config = dict(
    num_hidden_layers=8,
    balance_loss=0.00209,
    dataset='wikipedia_en',
)
Below are experts of layer 3 (counted from 0) of a mixture-of-experts language model. Rows are named router (the router's row for the expert) and show model dimensions 96-127. Each number is 500 + 40 x the weight over its row's rms, rounded and kept within 0 to 999. Numbers have three digits each.
After each expert's rows: "comes before" lists some tokens at least twice as common just after its tokens as in all text. This comes from a sample of Wikipedia text that the model never trained on. Tokens count by the router's weight.

# expert 32
router:532461497477454430559586523459535438469463536459481465551551480488437535505492435501469560508467
comes before: ")", "–", ") | ", ") |", "),", ");"

# expert 74
router:473524536448480493552502534417434535454478560526462460510494540507462570543537540513489482531523
comes before: "'s", ".", " and", ",", " was", " is"

# expert 0
router:492520508437486459484579537486529426541521506470455572499514542491476551514535527568566543539501
comes before: " by", " to", " in", ".", " by the", " in the"

# expert 53
router:523470484528563515473458484484522541491462416422460529461484485484525471467479521494559505515424
comes before: "1", "2", "3", "4", "5", "6"

# expert 59
router:575539510545550515538557453507488487472475460509573500445587462539572483476467570520493479455469
comes before: "0", "1", "2", "3", "4", "5"

# expert 6
router:481525531494466545411594514492486601513464520518544440470535525442515487560544481483571463523563
comes before: "\n", "\n\n", "š", "ñ", " Ch", "q"

# expert 42
router:539526544488547443446570538539531510549481529457449484519499454496502492441499469446539479492493
comes before: ".", " | ", "% | ", "′", " |", "% |"

# expert 75
router:560519472475523547480542544554529578508510520488585446534544430527517471546498505466533432455475
comes before: " | ", "–", "; ", ".", " |", ","

# expert 4
router:467502519421467413478494532502433469468421503451479446562530476546546492453517448485510478523404
comes before: "\n", "\n\n", " The", " Yes", " —; —; —; —;", " A"

# expert 66
router:503457500515453446467474470534569465548502448507520551464551422521445471470503486490546523459527
comes before: "1", "2", " (age ", "20", "19", "26"

# expert 15
router:511518512471564541530464467551519529514506524467538571504563557487565476499513548486555490513493
comes before: "\n", ":", ": ", "==", " ==", ": S"

# expert 25
router:452467447491505439531510521495466505569563521433502481528507482462511468400518477515528495488541
comes before: "\n\n", "\n", "M", "S", "K", "I"

# expert 48
router:515463545405476515539450543494479488597514523524438556518430558528532517530432561543534487571550
comes before: " and", ".", "ing", "s", "s.", ","

# expert 54
router:487497546427552522469482539487444444489533549500502492446483576474504478526484537489596440508495
comes before: " of", " of the", ".", " was", " is", " to"

# expert 7
router:451463500504565457438541478559453509487430552531493539474503516515441529480489495453431494603457
comes before: ".", ":", " | ", ",", "th", "°"

# expert 49
router:473494514446465437484517499481516545490517492447558593481519417522481450488514549480523478512456
comes before: ",", ", ", ".", "–", ":", "°"

# expert 55
router:515549559472538478473508492533453416457459485500502477500513547549550546475565443552524549477475
comes before: "| ", "-", "|", "- ", "|  |", "  -"

# expert 47
router:483421474632506538479529544465479473489500458569489495473535535483504445536445469460543461490506
comes before: "5", "7", "6", "4", "000", "3"

# expert 73
router:524432517522539511502537483415428445480507559426477517488476468489499495523554480518471540501480
comes before: "| ", "4", "5", "3", "8", "7"

# expert 61
router:450463527481512497512450435435454549496509513460496530525571501508458500482553430499480530478486
comes before: "\n\n", " The", " He", " In ", " In", " This"

# expert 19
router:507530472480512443466467474509550555523453502474505480513485469504529509557476521540515547472604
comes before: "0", " | ", "\\", "}", "$", "_{"

# expert 16
router:539527551495519590473483421525496519476452479565557489525485479515530538437520481560506528501464
comes before: "The", "===", "==", "=", "In ", "2"

# expert 68
router:527439478478502540472568447571498447515506529516518534554472593502443521536539472481500485489459
comes before: " |", " | ", "–", " |  |", " | C", " | S"

# expert 41
router:517479586450468494494478544534457454488503485535543543473498529438418469580539500456444458541510
comes before: "\n", "\n\n", " place | ", " Clay", " MP", " ·"

# expert 46
router:553478543463511552563489503523576482553544519532543482481512504538557487479423487567525438431449
comes before: " |", "\n", ": ", "===", "==", " |  | "

# expert 26
router:439504498454493495490467517421465483495464590585514491479559484589515556567497474544492498454506
comes before: ".", ", ", ",", "–", ", the", ")"

# expert 63
router:571489582447555483485481571426467586454469544510562475519502455496492540459544513459486448492472
comes before: " |", " | ", "\n", "; ", ";", " "

# expert 35
router:532531516575489499509462524426512496443512430487559532491486459449484485475547488489454511514539
comes before: "1", "2", "3", "0", "4", "6"

# expert 37
router:484460563442438434490458510405520434526504532492466429481462433528499438530529532439505497500519
comes before: ".", ",", "\n", " in", " (", " and"